Below are experts of layer 5 (counted from 0) of a mixture-of-experts language model. Rows are named router (the router's row for the expert), gate (a neuron's input weights, with its number), up (a neuron's input weights, with its number), down (a neuron's output weights, with its number) and show model dimensions 0-63. Each number is 500 + 40 x the weight over its row's rms, rounded and kept within 0 to 999. Numbers have three digits each.
After each expert's rows: a language model's description of what the expert responds to. This comes from a sample of Wikipedia text that the model never trained on.

# expert 19
router:575594516478523534556524546468531442476482530523464464497540484508519444519506480507506513510491551491471414451518520513521550533555420462441449516553512514489492447501478470509490517529554539
gate0:521500484545471491445551575473525520575547460497515567521511475513523557458509423511537487536580516502502508484550439517490517514499504459510530479461490505491563483417469506594520496451433608
up0:471510525518469565520556527438507445491444608551474427449454492499509586478466473463508542529463452500520447586470534468407496457543564536550487457523530492538491500455510513404489461499586481
down0:446457515478485505490523482474363461451487551519488551407523567531434565450455453511431472537476472518435552516520485428463471485389499490485566483494488472511469457484528470503500480546524472
gate1:532524478508504486533469496507473447537471408526465521496422441458527494519450523445473571522456491450489439493496402480491488514525449434486466532471587506533449492464477468505597500503475508
up1:547448439515545525511468464499482480527468541426538485536474435529472463530468530490466497449447529459535490580532473439508497549423578504512481563447447481567542440555518458473468526443505491
down1:458454503572502421509474492475528527508504528507554487519535500529513479514546584468474540495532533471538527509451593611512579504415520523541510431511431478469514478542491568584471443536551516
It responds to: Field names and section headings in infoboxes and tables before a colon, such as Date, Time zone (DST):, Key people, Release.

# expert 47
router:535547471497471466540493538457495469508474511516488483507493480496597495519494438489493489494468455488468424475613449512549470459569511478518509569542506484516492473581507582491529605474513524
gate0:465496458485490482571464526471478443439485521492516502492495512480543519482536506440432507587498484502433497522618502562511494462557481478499540483559463504501482569483537421494514602473474531
up0:469470511505508441505543421547507547559530427550459476513527554488447497450523483543568560540494461542472561537496473466513562449456508528480402555462503492518490449489473525457457494469542528
down0:462495568544491545517553457580562557500466424483459548542489538525441498478510390525501444455456503544557486523566484463457474505507447535493513440454426505495538443513510532481487492496453601
gate1:434526536560534537449483521501525522511492460510476443523454555457537599416505479522430555430469501453432545549472493543457487474465548480467566596508519388506483461526502454505463603434517528
up1:506487478435547509523463519482476519444513419423470468543554500466523429452576460567517534527559480515456474486541454523545530558489513477478485591535565460513485464522412449459538549494445500
down1:495482437544458531484487483443485574554563470495542518426495579451533566499521475495467561464508520431509491552475517536485520497483467455548494498583541495486430516519515523508536542517476443
It responds to: First stem pieces of words, often ag/og/reg/ent, such as madagascariensis, mahogany, Bulldogs, neurological, endlessly, concentration.

# expert 23
router:487527550516500480516540493480467428513404489437483495483572560483532467559455519524488563473418521475464451467540492508558497464515503499498524547500513493505575510558497496584522508516494558
gate2:540502494528487428495497546451504484588537476511433515480512483494417505525443511495451554476529469452508524498460542519562486545464489521459487549517457492503519509603512502486429513492493495
up2:535533567565507488407487516533481408530480481478530509487553460536543560543558457498458480463503484471472545464502472481519481528462442487486495518488384527564514460460492534520485466476499504
down2:517499476531455520458491489512484428555517541535492504500449499497566526607503467443453531489510517501549498511526487564513513579507555527497503439517383512570476574485526501484493528430453488
gate3:532520533502542515486529585507456496576445486516530503483437502497596472435484502521581546485474477568496463491427486546539433507491436584517473432472485446454475569547494537515473520467529463
up3:575543449583587472587507452585552477497488538561508510468494481507547485506562610500501516486527510482528494507446489489536521463511476497485505532460526564457473482456457496518443488453440553
down3:440488547545482526452489586473431516484475470511521456513540523578498555480580531451531509528476498469554508475455488476487432445605517513490440463502514533464394505485475566484540575461539464
It responds to: Plural endings and nouns for time spans or groups after determiners or numbers, such as years, season, team, decades, sons, participants.

# expert 50
router:522501553410518499547489467469477463524487489475503509566476476442486457568507424485473443484475523480478382487526546510539467560509525543527523576542526447456497460527482512558560578515507518
gate0:481426466493593522499483493583499493548546546477519498539488474443482489504464511534485459525416510464534485483477518475513500495584434518558532506541512506484512474565515518516445544437527459
up0:466439471591507493471477494478537429439458466429560493493484508506482476504512463490515449519442515535442478449519505572511500488462474434511505520595506394558443594506433498544543489410444514
down0:430499498447479487542534504567487484527440510427510487535470501506525551505448527480482440456506477471488455520579508461485487542537540501493469478550528487461414432525462536523504469480386562
gate1:565486531451527500517481492474543458512566438514402474477518507525576526463475533516526408567482576438504504525469493491478527483494520518567497522544487473498507500541472489498465552544478486
up1:504517532462490504504526465531474500570542429539487538456466506502524525517523566519571421485528511434479457429463521494461507483512506498547481481509517464454481490512503514534548499443449544
down1:492477527470441541488505480425527525529505524498497414444532461467477596520517495496587541449531571481471440484488491589554506483432541491553535477507504450447520491509488504529470448574454503
It responds to: Opening pieces of longer words, often Latin prefixes, such as aff-ord, surr-ender, comp, ref, res, dep, f.

# expert 4
router:492530511443487423549497458457475460504453447501498484572475557485531485588511468568463484434503516503503369458449461530518434497517506483495457523484505456522556505592543516525499544483526541
gate0:544484467480448513485534493439490541481558541523477457470496495486496460441441476486443517433441514478513486537581534445487482502531447447463462467480491484499463428482507509481522524608511509
up0:516509410492469552462535545426461437509509490482534470530490518439520480453532508474517539489537480526478477516488458441540472504526559434483502499505507529557508489455474515486522549477544451
down0:458504583504470528554582500476528506513437489494549531453514485484463526489537432455433476541536498486519425467507485525524498495525527441455461447539422546449563502498488490541451545471521517
gate1:482474497526472489531449492563513522436480523471464506491484485539497428472500463472473482558474503450536499490537449478434535526519445509574581487496549468501532513499566468494485583486526484
up1:496489426472486530491539544469526492555474543538448556521494503497515481535415451488484482461518490523494482457460463522501436558478565604522465504530523472445497442538526487436463476511487555
down1:540500421535560540508491491490488489570561561419497447408556464511518582527465447577450542442554446472475436516524511527515530442484508535503553502531513488545491534510527503452469431491462546
It responds to: Common nouns and verb stems after articles or conjunctions, often before suffixes, such as film, work, project, field, attend.

# expert 41
router:511536444498567535537581523473580482525484468491446481471504548504504474497468485501497525458495507449474486422446527515497528482479433466537436510520500492494508472499505491517494524494536554
gate0:508490512487509534479431471465488532532462486505517493457488486502497539442477440545538512571466530496558496458492467433520527407484499497497518555536453490469446469451535452484495522428449530
up0:508513493518430484481513509470482532570470522445476550470515465542502488527538442461486447531554569487497559507544494544533520573472530488543461540525539566477478469542505545419513452506494460
down0:512511496434594474559473525510568467491490501513518506503501496455448564479503547485471518524478437500571486522580447549484547498442438508445567520585520426468560500532536465487501432467484487
gate1:564572455476513528494507444421419482553514473468546522477488520488447564449522470479505580580538491526513472498430491542514510452468500544498462448513468547479468489512438535514424484530468511
up1:458460492510475470483457503501398449463477427471537498508526542520517557485456406512495534457551543458506531554445541473499531484473524516513443496496518534518562509499548536488514569575468511
down1:526516508475542437471473459483503467548528496492511442497483503488464466512552461558580498551473498490611582457561499505490483504472499463523420450488481518511529534479516519560481488540531514
It responds to: Table pipes, list dashes and infobox labels like Personal details, Born:, Species:, plus function words such as as, to, a in biographies.